Below are experts of layer 8 (counted from 0) of a mixture-of-experts language model. Rows are named router (the router's row for the expert) and show model dimensions 280-319. Each number is 50 + 10 x the weight over its row's rms, rounded and kept within 0 to 99.
Before each expert's rows: a language model's description of what the expert responds to; "mostly gets" lists some tokens that are sent to it at least half of the time. This comes from a sample of Wikipedia text that the model never trained on.

# expert 52
What it handles: Table cell delimiters. Pipe separators, empty cells and line breaks ending table header rows and data rows, in election results, sports tables and lists.
mostly gets: "% |", " |  |  |", " |  |", "|", " |  |  |  |", " |"
router:63 50 39 50 36 46 58 64 58 45 48 52 38 52 38 51 42 57 45 42 36 59 59 47 48 35 33 46 60 35 62 45 34 50 48 52 46 38 32 42

# expert 48
What it handles: Foreign name endings. Final pieces of foreign surnames and species names before a pipe, bracket or line break, e.g. Camp-os, Lind-borg, -ensis, -idae.
mostly gets: "ensis", "ști", "- Authority:", " | United Kingdom", "ا", "ي"
router:60 48 32 46 44 53 67 72 52 57 65 60 58 29 57 44 44 50 63 39 46 66 49 43 57 39 40 61 60 41 50 48 38 50 52 32 38 59 48 44

# expert 61
What it handles: Name endings, headings. Final pieces of surnames and taxon names in title headings and bios, plus occupation words after them, such as Kirkhope, politician, actress.
mostly gets: "idae", " politician", "ensis", " footballer", " Jones", " Julian"
router:61 44 31 50 38 51 65 65 76 59 53 56 48 45 64 54 40 53 61 34 51 45 46 48 55 35 45 53 55 53 57 48 42 51 59 23 44 51 40 45

# expert 50
What it handles: Action verb stems. Verb stems later taking -ing, -ed or -er endings, e.g. follow in followers, hold in holder, develop, design, found.
mostly gets: " design", " found", " lead", " support", " fund", " develop"
router:51 55 46 29 44 43 60 65 55 50 53 55 44 30 61 76 49 55 47 52 47 54 55 57 43 38 51 44 60 50 56 34 30 63 61 37 37 49 59 56

# expert 7
What it handles: Taxonomic authorities, dates. Author names after binomial species names and pieces of taxon names, plus day numbers after month names, such as Hermann, 1783, idae.
mostly gets: "Scientific classification", "- Genus", "- Kingdom: Animalia", "idae", " | May ", "- Synonyms"
router:55 46 43 40 32 73 75 67 58 48 47 61 48 31 55 55 42 57 48 34 39 50 58 41 58 42 51 42 53 42 59 44 58 62 46 47 52 39 45 38

# expert 15
What it handles: Digits in tables. Digits, dashes and separators inside tables, stat lists and records, such as fight records 40–1, scores 8–15, track times 4:44.
mostly gets: "- Time zone: UTC+", " | ?", " | W ", " | L ", "0", " / ("
router:50 49 44 48 47 53 58 49 66 46 44 54 44 37 60 43 43 56 56 48 41 53 51 53 55 40 31 59 55 53 51 41 48 55 45 54 56 47 44 53

# expert 55
What it handles: Non-English name starts. Opening pieces of South Asian, Asian and African personal names, often capital consonants like Sh, Kh, Y, J, Deep.
mostly gets: " Kh", " Sh", " Y", "Sh", " Bh", "iy"
router:62 62 32 55 31 58 47 59 51 37 46 51 50 30 45 40 44 51 60 35 66 56 49 51 56 33 37 46 67 44 48 38 49 59 56 31 30 52 36 38

# expert 41
What it handles: French/German function words. French, German and other Romance articles and particles (de, du, Le, von, der, d') plus pieces inside German or French titles and hymn lyrics.
mostly gets: " d'", " De", " de", " de la", "å", " Le"
router:56 45 52 34 38 67 57 57 43 41 50 59 54 44 73 55 28 48 58 45 56 56 55 41 44 44 43 36 72 30 52 37 57 55 62 24 47 48 41 33

# expert 34
What it handles: Punctuation joiners. Hyphens in compounds, opening quotes and parentheses, and paragraph breaks before headings, such as state-rooms, blue-eyed, (, "war, ==Personal life==.
mostly gets: " \"", " un", "\" (", " | \"", " [", ", \""
router:54 58 56 52 54 56 65 47 74 61 53 51 39 44 44 45 53 58 66 40 44 51 49 68 40 36 52 44 49 50 75 37 36 60 61 52 56 63 39 36

# expert 62
What it handles: Personal and outlet names. First names and name pieces of people and media outlets in reviews and credits, e.g. Paul McCartney, George Harrison, IGN, Slate.
mostly gets: " McC", " Jeff", " Jim", " Joe", " McG", " Steve"
router:46 62 33 48 40 56 51 50 69 33 49 54 49 50 58 47 22 57 60 41 55 56 46 53 51 36 50 40 59 48 68 39 57 57 68 27 42 37 37 31

# expert 24
What it handles: Preposition in. The word "in" and "In" in prose and table headers ("No. in season"), plus ") is a" definitions and "See also" headings.
mostly gets: " in", "ed in", " In", "In", ", in", "s in"
router:57 53 47 57 34 59 49 68 54 63 28 62 33 27 40 54 47 48 55 39 29 43 48 65 52 50 54 62 52 46 64 46 46 55 61 37 50 57 37 37

# expert 46
What it handles: Emotional descriptive words. Words on feelings, character and relationships in prose, often after a or and, such as very, love, personal, sexual, deceptive, sorrow.
mostly gets: " very", " a b", " love", " personal", " social", " sexual"
router:61 46 47 39 51 66 50 53 71 36 47 51 37 49 43 51 41 61 57 47 42 40 55 46 38 47 47 42 54 39 65 42 48 62 59 33 44 48 39 50

# expert 4
What it handles: Section heading starts. Paragraph breaks and the first piece of a section heading or new paragraph, often S-words, in album and song articles: ==Singles==, ===Songwriting.
mostly gets: " (S", " and s", " (s", " s", " | \"", ", s"
router:49 59 44 30 55 54 59 48 60 39 28 55 32 49 41 42 42 50 44 21 27 58 55 65 42 46 42 43 73 51 60 34 53 54 46 43 51 34 44 32

# expert 63
What it handles: Measurement units. Units and digits in measurements, mostly plant or place descriptions, such as 10 m tall, 45 cm long, km², acre, ft.
mostly gets: " km^{", " ft ", "/km^{", " mi", " cm", " lb"
router:59 50 31 44 62 66 57 52 53 47 42 58 36 18 40 43 47 57 50 49 37 44 52 42 37 51 48 54 53 53 60 55 44 53 61 57 57 53 56 55

# expert 60
What it handles: Non-English script pieces. Accented Latin letters and byte pieces of Thai, Chinese, Vietnamese names and Latin species names, e.g. Nguyễn, Chùluó, Eucalyptus.
mostly gets: "ā", "ə", "í", "ó", "ú"
router:61 48 35 48 37 60 56 61 45 49 48 52 55 28 46 44 32 50 57 40 48 55 51 34 53 38 46 29 69 29 47 48 42 65 53 33 41 50 54 37

# expert 59
What it handles: Slavic/Central European spellings. Word pieces and accented letters inside Polish, Czech, Slavic, Romanian or Turkish names, such as č, š, ł, ș, "kov", "z" in Brzeziny.
mostly gets: "č", "š", "ł", "ı", "ș", "ă"
router:48 43 45 42 33 49 66 56 58 41 57 54 49 36 36 46 45 45 65 24 56 61 47 38 54 44 30 44 54 29 53 31 51 46 53 27 32 39 51 34

# expert 12
What it handles: Place-name pieces. Pieces of town, city and county names in tables and lists, such as Medford, Richmond, Fort Knox, and suffixes like -ville, -ton.
mostly gets: " St.", " Columbus", " County,", ", New York", " Los Angeles", "ville"
router:64 75 43 42 39 73 72 57 48 47 67 68 54 46 48 52 33 47 49 48 45 44 51 43 52 48 45 47 57 42 57 39 60 54 44 31 38 57 60 35

# expert 10
What it handles: Acronym letters. Capital letters inside acronyms, abbreviations and table codes, such as WWF, WNBA, QF, QB, BYU, U.S., OGPU.
mostly gets: " U.", " JP", "CA", "X", " (N", "U"
router:52 61 46 42 51 64 57 50 53 36 64 71 31 46 37 46 41 54 56 57 56 50 45 65 52 43 50 51 80 46 53 29 51 73 55 46 48 42 49 22

# expert 49
What it handles: Common nouns before endings. Common noun stems that often take a following plural or suffix, such as product, fund, material, reform, reactor, feather.
mostly gets: " product", " word", " friend", " fund", " material", " water"
router:62 44 46 36 55 60 63 55 57 55 48 53 48 30 54 61 47 71 45 30 42 43 57 56 35 43 48 41 68 49 56 37 36 46 57 43 51 47 54 59

# expert 20
What it handles: Digits in codes. Digits, decimal points and commas inside numbers, chemical InChI strings, ATC codes, ISBNs and coordinates, e.g. 16,613, 86.54, °, (aged.
mostly gets: "°", " (age ", " / (", "- • Total: ", " / ", "- Coordinates: "
router:61 42 38 42 52 51 59 55 52 58 55 63 33 46 46 46 38 67 55 44 45 46 55 51 55 40 43 58 61 58 55 44 49 69 42 53 51 53 49 48

# expert 30
What it handles: Verb stems in prose. Beginnings of verbs after "to", "and" or "that" in running prose, such as expl(ores), conf(use), recogn(ize), wrote, moved.
mostly gets: " wrote", " appear", " gave", " moved", " took", " went"
router:53 48 43 35 51 49 54 60 67 49 57 54 42 33 54 72 42 44 56 46 42 46 55 58 38 44 38 46 66 46 61 41 36 69 58 47 46 39 42 55

# expert 21
What it handles: Awards, cups and elections. Names of awards, championships, tournaments, rounds and elections and the year digits beside them, such as Award, Cup, quarterfinal, 2010.
mostly gets: " Award", " Awards", " Championship", " Cup", " tournament", " championship"
router:47 55 48 39 32 58 73 48 40 40 37 55 40 26 62 55 38 66 46 32 48 46 50 62 48 30 55 64 74 45 62 39 59 46 48 31 46 34 45 38

# expert 33
What it handles: Table headers and markup. Column headers and wiki or LaTeX markup after pipes and section breaks, such as | Team, | Round, === headings, colspan, mathrm.
mostly gets: " | Score", "| Rank", "==E", "| Team", "| Year", "| Party"
router:51 58 33 37 38 56 50 54 44 40 34 54 42 45 59 49 41 53 56 32 30 59 52 51 55 32 46 50 68 50 62 42 51 53 44 44 63 32 39 35

# expert 16
What it handles: Mid-word fragments. Lowercase pieces at the start or middle of longer common words, such as tel-esc-opes, cl, sp, cont, sit-com, monophy-let-ic.
mostly gets: " cl", " cont", " bl", " sl", " ar", " sc"
router:48 52 32 30 46 55 57 50 53 54 42 55 45 28 55 72 44 49 52 43 39 53 61 47 29 43 54 61 62 42 64 53 47 43 56 37 44 34 51 54

# expert 56
What it handles: Music and film releases. Words in album, song, film and TV release descriptions, e.g. album, single, critically acclaimed, 2018 album, American rapper.
mostly gets: " album", " television", " music", " song", " video", " musical"
router:52 49 36 49 37 60 56 44 58 35 45 61 39 37 57 63 36 60 54 37 37 50 47 49 44 42 48 55 65 35 54 39 44 53 71 26 43 39 43 41

# expert 53
What it handles: Birth dates and non-Latin scripts. Date digits and dashes in birth–death parentheses and "(born"/"Born:" lines, plus Cyrillic, Greek, Hebrew, Arabic and Thai characters in native-name glosses.
mostly gets: " (born ", "- Born:", " was born", "и", "а", "е"
router:58 34 38 43 49 49 56 57 54 51 58 64 35 49 45 49 43 56 56 41 54 37 46 48 51 45 54 59 48 58 46 45 48 62 50 46 45 58 49 35

# expert 17
What it handles: Occupation and role words. Profession, sport or rank words in biographical descriptions, often after "as a" or a comma: politician, footballer, director, volleyball player, Deputy, Chief.
mostly gets: " politician", " footballer", " director", " executive", " Deputy", " actor"
router:58 51 46 47 33 59 54 55 62 45 44 50 38 52 48 61 52 70 61 40 46 41 49 66 41 33 46 64 74 47 43 31 39 48 63 23 40 58 55 52

# expert 58
What it handles: Transport and structure nouns. Noun starts after a or the about vehicles, railways, ships and buildings, such as the b-, luxury, lugger, railway, aircraft, hub.
mostly gets: " the b", " a b", " road", " l", " railway", " cl"
router:52 69 33 39 49 54 62 55 66 44 37 63 45 38 48 65 43 45 63 47 39 46 52 47 44 45 43 45 67 45 50 45 52 53 60 27 53 59 56 54

# expert 19
What it handles: Sentence-final punctuation, percentages. Periods closing note sentences, paragraph breaks, and percent signs or decimals in census, election and review tables, such as Time., 5.9%.
mostly gets: "% |", " —; —; —; —;", "andidate | Votes |", " JP", "idae.", " —;"
router:44 50 44 48 53 54 55 50 59 26 47 55 50 35 45 45 21 50 51 30 34 60 58 46 43 49 43 56 57 55 64 62 45 57 58 55 52 46 34 47

# expert 57
What it handles: Plural and group nouns. Plural nouns and people words ending a noun phrase, often before a verb, such as people, students, projects, Ugandans, they.
mostly gets: ", which", " they", " would", " people", " They", " students"
router:51 57 46 30 54 66 60 59 55 60 43 57 61 26 49 56 42 66 54 42 42 48 56 59 42 41 42 56 62 39 55 47 33 39 57 57 41 42 45 42

# expert 32
What it handles: Word-initial prefixes. Opening fragments of longer words, especially prefixes like un, inter, pre, re, and the middle et in Nonetheless or multifaceted.
mostly gets: " un", " inter", " pre", " res", " rel", " Un"
router:47 50 47 40 49 65 46 47 73 49 46 58 50 25 49 61 52 45 50 36 35 55 51 70 27 26 49 51 55 43 55 50 47 57 59 44 30 41 51 37

# expert 18
What it handles: Name-initial after separator. First letter or first name right after a pipe, comma, "of", "in" or "to" in sports tables and lists, e.g. Bury, Birmingham, Budapest.
mostly gets: ", B", " of B", " | B", " | USA", " in B", " and B"
router:72 60 48 48 45 55 70 66 53 46 56 60 45 55 33 44 49 46 42 41 44 51 45 40 38 38 44 49 80 50 61 40 50 53 52 39 41 42 46 30

# expert 42
What it handles: Elections and US geography. Political and county terms in election articles and legislator infoboxes, such as election, Republican, Senate, County, state district.
mostly gets: " election", " Democratic", " County", " Senate", " Republican", " general election"
router:65 62 53 44 43 49 71 54 53 53 33 61 36 38 47 46 24 70 52 39 48 45 53 40 45 53 55 56 63 51 39 49 38 48 63 33 35 55 49 35

# expert 11
What it handles: Classical/religious word pieces. Early pieces of Latin-, Greek- or Sanskrit-derived words, often ecclesiastical or ancient topics: Vic in vicariate, Ap in Apostle, Ash in Ashoka, pal in palace.
mostly gets: " par", " v", " ant", " pr", " dev", " inv"
router:52 46 40 48 36 49 64 45 56 54 59 43 55 41 43 67 42 51 61 35 45 42 59 43 43 53 51 34 62 47 51 49 55 39 46 21 35 57 46 38

# expert 22
What it handles: Clause boundaries. Sentence-ending periods, sentence-opening words and clause links in narrative prose, such as ", and", ", which", ", but", The, His.
mostly gets: " that the", ", which", ", but", " which", " when", ", he"
router:51 45 52 46 45 58 57 57 57 47 59 65 47 42 49 59 39 60 66 43 43 67 46 46 38 37 49 34 61 49 56 53 34 50 50 34 49 40 47 33

# expert 54
What it handles: Surname middle pieces. Inner and initial pieces of personal surnames in sports rosters and credits, e.g. Ed-mondson, Fin-stad, Bark-ley, Cost-elloe.
mostly gets: " Lem", "sch", " McC", " Hay", " Gil", " McG"
router:57 57 34 45 35 46 59 65 64 39 53 58 44 41 56 47 47 58 58 39 47 59 49 39 64 27 48 38 57 35 72 32 50 53 57 24 39 47 54 32

# expert 13
What it handles: Table cells, numbers. Pipe separators, digits and short function words before numbers in tables, scores and dates, such as of the 2009, 27-yard, (aged.
mostly gets: " the ", "%) | ", "The ", " of the ", " US ", " for "
router:61 56 46 53 57 48 54 60 66 52 35 60 34 45 52 51 58 72 45 53 54 47 53 46 51 39 54 63 52 47 54 44 56 60 58 46 55 47 45 51

# expert 31
What it handles: Narrative subjects, verbs. Pronouns, character names and auxiliaries beginning clauses in plot summaries and biographies, such as he was, , who, would, She.
mostly gets: ", he", ", who", " would", " has been", " who", " they"
router:50 55 46 48 47 59 60 57 63 41 59 63 56 43 53 59 47 68 65 46 49 47 48 46 43 51 45 40 47 37 60 45 38 55 64 49 40 50 46 31

# expert 28
What it handles: Time and setting phrases. Prepositional and time phrases in biographical and historical narrative, such as during the, in his, at the, five years later, decade.
mostly gets: " during the", " in his", " during", " this", " through the", " was released"
router:56 46 50 42 40 56 61 65 55 42 46 62 28 43 45 61 39 55 60 51 49 43 50 60 30 37 59 55 65 51 65 46 41 59 57 32 41 46 55 49

# expert 47
What it handles: Place and team name starts. First pieces of place, club and team names, often compass words or city prefixes: Can in Canberra, South in Southland, Santa, New York, El, Big.
mostly gets: " Big", " Santa", " Mar", " Bl", " El", " Gl"
router:47 71 42 42 38 56 63 43 37 50 50 56 57 31 38 56 41 50 46 40 52 61 54 42 42 33 36 46 61 36 64 41 59 57 44 30 45 47 57 34

# expert 27
What it handles: Citations and publications. Bibliographic material such as volume numbers, years, page marks and publisher places, plus words like published, Journal, According to.
mostly gets: " published", "p.", " magazine", " Journal", " wrote", " Book"
router:70 57 45 41 42 57 60 47 49 48 48 67 40 58 52 53 28 53 41 29 41 49 49 39 42 52 46 46 61 44 47 34 55 60 49 43 46 38 36 42

# expert 6
What it handles: Capital D starts. Word-initial D or d after a space, comma, pipe or dash, often in taxonomy lists ("Family: Dermophiidae", "- Dorididae") and headings.
mostly gets: " d", " D", " | D", "- D", ", D", ": D"
router:51 37 41 43 47 67 59 49 48 59 53 56 39 43 40 51 49 52 52 38 44 34 52 43 50 50 48 40 65 53 49 53 49 60 48 47 40 50 25 54

# expert 0
What it handles: Infobox field structure. Line breaks, dashes and field labels in infobox lists, such as "- Born:", "Personal information", "Scientific classification", plus year digits.
mostly gets: "Scientific classification", "- Born:", "- Genus", "- Location", "- Born: ", "Personal information"
router:68 46 29 62 28 60 52 59 54 49 48 62 39 48 47 47 44 44 49 43 48 43 38 58 39 46 43 57 57 45 51 59 39 73 31 46 53 42 41 40

# expert 35
What it handles: Row and match-report endings. Tokens that close a table row or cell, such as "|", ")", "===" heading ends, "round)" or "Nominated |", and team-name endings before a colon in match reports.
mostly gets: " round)", "|---|---|---|---|", " | Nominated |", "|---|---|", " —; —; —; —;", " | N/A |"
router:62 47 37 42 37 59 56 66 54 39 56 55 33 37 63 38 57 52 60 20 38 64 56 49 48 43 41 56 73 42 61 37 51 52 49 50 58 37 36 45

# expert 45
What it handles: Names in sports tables. First names and country or position codes after pipes in sports rosters and results, such as | Kevin, | DF, | USA, AUS.
mostly gets: " | DF", " | USA", " Julian", " | MF", " | Hard", " | Mar"
router:62 58 48 45 33 47 56 59 55 39 50 48 43 43 39 44 49 49 42 47 55 61 51 58 48 32 38 40 79 52 62 38 56 46 49 33 44 41 50 35

# expert 29
What it handles: Table cell separators. Pipes, semicolons, dashes and small numbers that separate cells in sports statistics and results tables, also "(aged" and list openers like "- (".
mostly gets: " (aged ", " (age ", "', ", " early ", "| Total votes", " District "
router:61 51 48 42 37 51 65 54 49 49 57 62 28 54 34 45 55 64 65 45 51 57 58 54 46 47 43 51 56 37 62 42 41 60 50 47 43 46 42 51

# expert 37
What it handles: Technical, quantitative vocabulary. Nouns and modifiers in engineering, vehicle and economic descriptions, such as engine, trans, rate, density, average, annual, propeller.
mostly gets: " trans", " aircraft", " pay", " low", " rate", " increase"
router:46 51 39 47 43 47 44 59 65 47 34 65 38 32 50 60 31 47 55 46 30 46 61 61 43 51 50 53 71 43 62 50 50 62 51 52 39 37 60 47

# expert 1
What it handles: Sports career narration. Words in sports biographies and match reports, such as played, season, won, finished, and players' names or he as subjects.
mostly gets: " season.", " won", " matches", " played", " basketball player", " in the final"
router:42 46 48 50 39 66 60 63 54 33 38 58 40 37 51 59 61 72 57 38 27 52 55 40 38 40 57 61 65 36 68 41 50 54 72 44 51 31 64 36

# expert 3
What it handles: Quantifiers and relational prepositions. Function words opening a noun phrase or relation in running prose, such as between, several, every, other, with, into.
mostly gets: " between", " some", " several", " any", " these", " many"
router:56 55 48 42 46 51 50 58 56 55 35 55 28 29 45 56 40 49 54 41 32 45 60 59 37 49 48 38 60 44 69 50 33 57 59 44 51 48 43 42

# expert 44
What it handles: Biochemistry vocabulary. Words and suffixes in chemistry, biology and drug articles, e.g. selective, molecule, inhibiting, protein, plus is, are, can be.
mostly gets: " can be", " protein", " acid", " disease", " molec", " drug"
router:65 50 42 34 44 59 64 66 57 46 51 56 35 32 47 64 31 58 67 42 33 47 62 52 49 52 42 35 65 52 66 42 46 54 54 55 55 40 42 37

# expert 23
What it handles: Given-name and place pieces. Opening syllables of European first names and place names, mostly Italian, Greek or Latin-style: Fab in Fabrizio, Pan in Panagiotis, Phil, Georg, Camer in Cameroon.
mostly gets: " Ph", " Georg", "ph", "oph", " Pet", " Fred"
router:39 57 42 55 40 60 61 48 47 50 54 53 42 47 49 62 35 48 56 26 56 59 61 39 36 41 47 40 49 49 49 52 56 47 37 30 31 44 59 27

# expert 40
What it handles: Lists and dates. Line breaks and row starts in infoboxes, lists and tables, plus year digits and date prepositions, such as In, since, (born.
mostly gets: "In ", " In ", " in ", " until ", " since ", " place | "
router:64 52 38 52 41 54 55 53 60 38 47 55 26 51 46 52 46 63 44 43 45 41 66 51 39 48 49 48 53 44 55 49 29 69 56 51 52 39 44 49

# expert 8
What it handles: Infobox field labels. Infobox field labels like Coordinates:, Born:, Died:, Kingdom: Animalia, plus numbers in sports or census tables and the preposition on before dates.
mostly gets: "- Coordinates: ", "On ", "| Total", "- Kingdom: Animalia", " / ", "- Born: "
router:63 39 37 41 45 55 56 56 51 43 45 66 40 43 58 51 46 52 47 45 49 56 52 53 60 51 37 65 50 40 56 57 49 54 40 53 42 51 37 50

# expert 9
What it handles: Wars and political entities. Names and nouns of wars, battles, states and offices in military or political history, such as Battle, Afghan, Second, Commons.
mostly gets: " Governor", " war", " coast", " Battle", " battle", " king"
router:61 44 53 35 39 47 68 54 50 53 44 72 42 31 51 67 35 53 52 31 54 36 44 59 37 35 45 58 68 53 55 36 34 49 44 31 26 47 51 46

# expert 25
What it handles: Numeric table cells. First digits of numbers and pipe separators in election, coordinate and statistics tables, such as | 0.35%, °N, +4.0, track 05.
mostly gets: "°N ", " | +", ") | −", " | −", " in (", "- Species"
router:52 44 36 50 48 44 60 69 54 39 53 63 46 53 50 58 46 69 58 45 51 47 69 47 42 50 42 53 47 56 47 35 42 56 48 56 39 47 39 50

# expert 2
What it handles: Table cell separators. Spaces and pipe separators between table cells and after codes, plus short function words like in, the, of before digits, e.g. KH-4A 12.
mostly gets: " in the ", " the ", " on ", "In ", " In ", " of the "
router:60 62 42 38 48 46 66 66 72 55 43 54 27 35 49 61 46 68 56 56 57 55 58 45 45 46 48 49 56 44 46 43 38 61 58 48 64 61 31 42

# expert 5
What it handles: Capital A/I after delimiters. Word-initial capital A or I (sometimes E) right after a semicolon, pipe, comma, dash or colon in lists and tables, plus bare line breaks.
mostly gets: " | A", ", A", "- A", " | I", ", I", ": A"
router:57 60 50 52 33 58 56 57 53 47 48 54 36 51 29 47 30 49 56 40 53 48 48 65 50 43 35 43 69 39 49 56 30 74 47 53 68 39 44 32

# expert 36
What it handles: Numbers and amounts. Digits, decimal points and separators inside figures, plus %, million, £ and "approximately", in statistics, money and population tables.
mostly gets: "%", " million", " £", " over ", " | $", "% of the"
router:56 61 42 60 56 44 56 48 80 52 39 53 38 37 51 40 32 72 68 41 52 42 58 49 41 56 45 54 52 60 54 49 47 61 62 56 48 47 49 52

# expert 26
What it handles: Organization name words. Head words in names of organizations, places and institutions, e.g. Agency for International Development, Ministry of Environment, State Theatre, Jinzhong College.
mostly gets: " Army", " National", " International", " College", " Association", " government"
router:51 53 51 31 36 60 80 59 44 36 48 57 42 41 58 54 35 55 54 34 54 50 41 67 44 40 41 64 79 40 48 27 47 48 47 33 38 48 47 32

# expert 38
What it handles: Quoted titles, speech. Words inside quotation marks, mostly song and work titles like "Don't Come Easy", "No Reply at All", plus quoted speech and you.
mostly gets: " \"", "...", ", \"", " \"M", " \"The", " you"
router:63 66 60 44 45 70 51 45 55 43 45 54 51 46 58 58 31 62 58 31 43 59 56 48 45 53 49 35 57 38 68 36 47 57 65 35 55 47 36 44

# expert 51
What it handles: Institution name parts. Words and place names inside names of universities, colleges, museums, newspapers and other bodies, such as University, Royal, National, Toronto Star.
mostly gets: " University", " Royal", " College", " National", " School of", " University of"
router:49 66 44 48 31 63 66 55 53 44 50 59 57 42 41 62 30 46 57 37 54 46 49 53 44 37 44 53 73 50 45 22 57 49 57 17 27 58 54 21

# expert 14
What it handles: List dashes, punctuation. Line-initial list dashes and taxonomy labels like Genus:, table pipes starting rows, and commas, semicolons or plus signs joining list items.
mostly gets: "  -", " known as", "|", "=", " However,", ");"
router:49 60 43 46 37 47 58 49 64 53 47 59 49 37 40 54 36 50 39 41 35 38 47 53 32 50 42 43 65 38 70 41 28 58 51 39 48 51 31 31

# expert 39
What it handles: Parentheses and their contents. Opening parentheses and what sits inside or just before them, such as (born, years like (1959), and closing periods of parenthetical notes.
mostly gets: "\" (", " (born ", ") (", "(", " (s", "s ("
router:57 49 41 50 51 47 59 56 56 50 48 76 40 43 54 49 51 70 54 34 42 56 61 58 51 40 43 49 56 48 55 56 42 65 46 49 52 46 51 46